{"experts_per_token": 2, "norm_place": "pre", "rope_base": 10000.0, "init_std_o": 0.0, "decay_shape": "linear", "seq_len": 1024}
Below are experts of layer 5 (counted from 0) of a mixture-of-experts language model. Rows are named router (the router's row for the expert) and show model dimensions 288-383. Each number is 128 + 24 x the weight over its row's rms, rounded and kept within 0 to 255. Numbers have three digits each.
After each expert's rows: a language model's description of what the expert responds to. This comes from a sample of Wikipedia text that the model never trained on.

# expert 10
router:108112144107119080125116172129123146142116146117112139125086114090085123148164105083127131111115140147107114062161106170107125129131138114087138070116112115140109114127130179137196140134114100126144127126131103147107123102121076114099125152102131132121080167107150147140094140114102106115
What it handles: People pronouns and nouns

# expert 35
router:132145118173138102091159152092117084108101125113101130162088134094109120175075108094128138142135136113128142111155144139075143133120111132108142131143147151156168123099146127112169126114096143131093110134176114127112103088152135122128146132141176154147106170106121154190147121126134121111
What it handles: Place and location nouns

# expert 29
router:130106128152059127119149100129127137112096095112088118174114121131128125124111132104126153135158128164138125094118121101100106155125124180098107105145150128169170108132125161096163127104111108138143112065127099144112121111116120128121129146119138166098133162075150150133114151126111138132
What it handles: Coordinate and measure digits

# expert 19
router:107116153117107145110126128112124113127127120105115159110114138122105132131112105131102144154131127168134140117202088109113127131134130190111124112156134140124147114121181143125181156093145172144114125116133101126108153144133117118138122157126136156110099118130141139112137143111121109096
What it handles: Numbers in tables, modals

# expert 3
router:128134109148086098124182141085121115129128086104086124095121144116127093112112166121168162140142161122141181111147122139130111143099134190156144113156125086151146107123128162121151116118120156180124150113073112128134141111141097161147180139126156137145111154089118150144110111110135121100
What it handles: Line breaks in lists

# expert 15
router:145100165133124119161149147115110124134122142142112145092125105127116116221133126131156165158130135115138155113188112113112116130099144154121116128146140092116124109106163157104169146135111130141152116085162098117109129163165154121123092159132155174122077155068127171142096153130167087141
What it handles: Table cell separators

# expert 32
router:131116100142141145148128167135100075166153135131147098118135121157087101150086121107153129147119152124129184121173116098105134135152137164151125103164128102153132146095110170116113171102100127133093099087122132130117133121176147113130149138140185171158092148110157131124126132107109131107
What it handles: Foreign name fragments

# expert 37
router:122101111165132142142126135109151069136124148117112147118120132129090102148120107141095135162138129168112153081148138156075168141088110177104166152136126108138111121116144146080148141110138060151096140109164126127146103118142115093139112130112114174105092155107120159161123138122106085132
What it handles: Month names in dates

# expert 31
router:106113161170073149122174177155113083175117141117113119123122107139119136173125141128155157144096157138161152104118098125132160143127104136124121157124117115168134121106145149115183162098114143210115142106135110143103107092141096153155153183180136152132142117112099116141128142102137095096
What it handles: Words after descriptors

# expert 4
router:116115106140127118140182148138113138131143148138105171084107145139127121144122133120124135120093134150146183093109122105140168123137115167138106136111133153121154102142136155074141134094135112151122093130130134122111132146118121144130127136095143147121132156122107144189106122112126122128
What it handles: Headings and work titles

# expert 11
router:104127102144131106140159146146085138156130131100109170140099089149144094166114153128181133130108134098125168154140111094133115124117128131139115121158152108121143148124151131089170160100139107126119125087101155127105137131155160095148156147114150169167089175172109157150145118091133096104
What it handles: Articles before nouns

# expert 7
router:100139145139123117149127129156142120145119124097131130124122124149127115120135128103171173136130103169097145068165094076123116135101143129113113121093110137148153144084135129105136158122134115176130139089136142136139116128126098162135082132163107129133109165142135171116135130116140118119
What it handles: Sentence and heading ends

# expert 25
router:132118151139114131134162132091112108154120137120111111130103151120088070167110119125131160158127167153166159091181133105120134133107137116120120126106093123122155095095132148117180138133105126112143148119121112147128112159131139172143137150167125126087106148118095115175119142112123145160
What it handles: Roles and job titles

# expert 39
router:102147134166121103173136138150124115135119111089121164111130125130105114118091133120156156160126131122114165101108140136115128141107139156140117130146111094133142170100147128101185140097105100157132150078161138119107134166099150123155138152133119148114106152116134134150126174101099129087
What it handles: Determiners and time spans

# expert 14
router:119086119144153068118140165109152091118142136097108119115133099076131120125148130117102129136141154102184127123113096103173171161115136153086144089108163144144129154091138157102178148105163139142102129105123081131110129115134065109141166162137135163122087161115105133136114096092129127113
What it handles: Copulas and infobox fields

# expert 17
router:139120113158070148113116134107105106145124130114114115140097117125102095189138149134117163099119143138100173106134118127147120147149114105128158090157128129126154123112153118108144120110151145119092096140131144114100129116126137121213138116107172185183105105108149157111135091084122115142
What it handles: Infobox list markers

# expert 28
router:066151146124113136167156140107130122137114135091071158144133125106111098099131109092139136149119096141087149124115118141133148131158097168097114100150117113118115185109167189112157148123122141194103123132148114129095118113110113151175137136122146166106085169105111147139120132088121102129
What it handles: Digits in scores and stats

# expert 27
router:118111126125137128145159116109116093124161132122112127154144137129107116178085140105118147147097110121118166097144083117148149151147157154133141134112122143116142119127119154109164131086143113127111110100132127158099150179136099131120121109131124185128115166115160148155125101099161130108
What it handles: Organization name words

# expert 20
router:103128112147092111159122119162092106117125147141076169138100101150132080130109090098101132130129121120110143077167104137096133135111125145136103078134130173159153125073112129108164137120142140140105118081115127076107127149127154148152143139129148139130078127108132160121103117128107094124
What it handles: Prepositions and light verbs

# expert 1
router:091109131133147123144117178120118118122165128113137136108131117110128071154143125140159164169132123124137139125119136128124127103134135120104127109136123102136150134111131118107178144103113148153149127079131130099125131106140112123136112158159143172131075146124134147150127144108119105110
What it handles: Closing brackets, table pipes

# expert 5
router:114126145119118110152130171159134121115120110082083162116124117141121114114103139136148119159108136143165140134146104111120163144136124186102138119111137102131116117110130181098169180091093128121132065105135137144129141171124160114141159143112126134111105185106132133171143141090144126102
What it handles: Non-Latin script bytes

# expert 36
router:131099085139137135159128152148142147129097131096104147149138109110119153157125149129130153150093118124135139117152082129150089103113122194140076114139116126130157146094142125111176141146128131128122131115128162145118104165168110109150138157134126196124120150117140153118109121101136080063
What it handles: Sports results and possessives

# expert 9
router:102101119139107117163133177104138111132096117162098144136129122149109073142120114129109145114163134146135131113138109111127098108106099157116101119113102140129164130135130163106195171110145124133124113113164123142135129093100155127158144138142133150115102167079114141139110118119133107119
What it handles: Counts and numbers

# expert 23
router:113137104182118108159131122148147117146132125139106105109125143153075128166115145121119136172147095108123163082157081123104110126115163202096119119097112117163147176116137134130156173144116104137145127134133088156099140136148087157171148147132121165093104140078119134141130122115133131112
What it handles: Capital letters in abbreviations

# expert 33
router:092097133131122121158149187150122078128089134100116178093099106109107087131127110146132153140136098139148143112133096133124174084105146147082103117157094128111148143102130138105188135109101129130148119098119131132105156143133128096139144158128130135126092168111135150159145136126094125123
What it handles: Opening parentheses in tables

# expert 6
router:086122149151129127167120128137103121151134145134085106101153140114128100169096115122123125173141155148105151109133078124119120139119116156150107128126122116123146135087110141081156140132143114132153131153151124160119094173142129125125153129097145171114094141082148144153140115093118136108
What it handles: Technical word fragments

# expert 30
router:100110137132099122135155154127083125146131125078132155102128146168114107101100156092144149146116144136125167082123123131097095163106082168129124099109148110164121154131136159093123150090131119135084133106086134098115120168164130108160143178104128176146080141114149168167129166143132136093
What it handles: Capital-letter word starts

# expert 22
router:101128156124153114144143123133141105137127152076096131099132096116114128135151118121144149148114126095089179088137097112177141164117130151119109092147134112162140127097100146102152144102134163131080122109105129126084102187148102102122079134153124152140093170146123112137107101132123100098
What it handles: Prepositions after verbs/nouns

# expert 21
router:081111149110121113124160160110143067108141149110096135112105137156069102151114127115138191124126167160097145094153129106077168114135105129104114103186149093157104156129145139119158131133105142155091103085109136120101132123162119094144120155163132156142099173136107147114135158111102110099
What it handles: Biographical dates, lifespans

# expert 18
router:101129140125099123145147163149149136154095143108103147146108112152099133129125127116132142128127130171124164089156101101139113102109105165136105078108138128115154167131139142124144134101126109136102147108109139138134144154150152106153108122143161131145088133097153127171151122143118129083
What it handles: Dashes, quotes, separators

# expert 0
router:089148161146101130111117146115150141122126126151106166120122134127091102158107139107115134164136121142126109153189131154167118130077103168120113124148117135144176167119120120090158154150130110148153107111126143128131138142126099131164149160177127186184040156138121154154137144124155126147
What it handles: Conjunctions and speech verbs

# expert 38
router:119144146112108138112143136107064117133145113127097151164134128158107120138116116158124137158146135153129089125122102104117123129106132129082129106128123115127164140113140169108169167132134096123136105117083107122122125146107085107157093156147129152117090116082109125144077110093109112121
What it handles: Commas and clause connectors

# expert 24
router:101079120133125128119124196114113107176111136112112153118095121127092093168131142076162148119120135144107172115110143104133141183134114160135116105123105152177135156108115138082147158108107114168120102064134131151121143160154080144140122154117134129114087150127135104160116124118107110158
What it handles: First names

# expert 34
router:125119122157092167143124126134132106146099120116092151128118115139059103189106103085123128171126128138146168115150112142111118120117146156159084150141130150139173094076120145103164155103144123141103111103130133119104123131143134149144171155142181135134119153098115120133165111091096111151
What it handles: Inner word pieces

# expert 13
router:109130130116137088124126116094121122164125128102109133134097104145100093113098086107114145110110129096077166095152131116106112129098138110129096090093157133128143148122151163138154141080165129125104160129124157138110071133148130099158191132168120130186094101132120154133126100128134115155
What it handles: Line breaks, word prefixes

# expert 8
router:108104130145123121105157110085089100138128144126118132141125129133105112193141111061133154128158131131130169127143131121102128140126116141113136117156112116174119149115138135129173143118099111132087124088142112113091128132134104136139142129103168152142070142124117149154137107081123092150
What it handles: Place and surname endings

# expert 16
router:108128135128118101120155120105116096158109119125115126175139105149092112140136110090171159129077146123140154127143110122113131151148114186115165134112119127156157139139152119133159147137136120150151130134122110130088106128144134114151124118104150162134081187130108185157127125127148129136
What it handles: Years and national adjectives

# expert 12
router:125111113163133142184149128127087086105105143109128134107122165139104106174092130104160156174110150117137160098156112108108131086117117159139149123120148132122123122127119119108159134074135126142105119121109113110112087187136121080138183133114142122145104137062097178160105118068114139091
What it handles: Word-initial fragments

# expert 26
router:159106137114135071136176126096133123114119137113100144116128126138073114177130087097123138121166172154113150123135104103161136121103115140130134121120121118149125165137126151088152140109130153156113140098123101139120120098166095135144187134166165141151102147129125173148155123094120113104
What it handles: Predicate words after be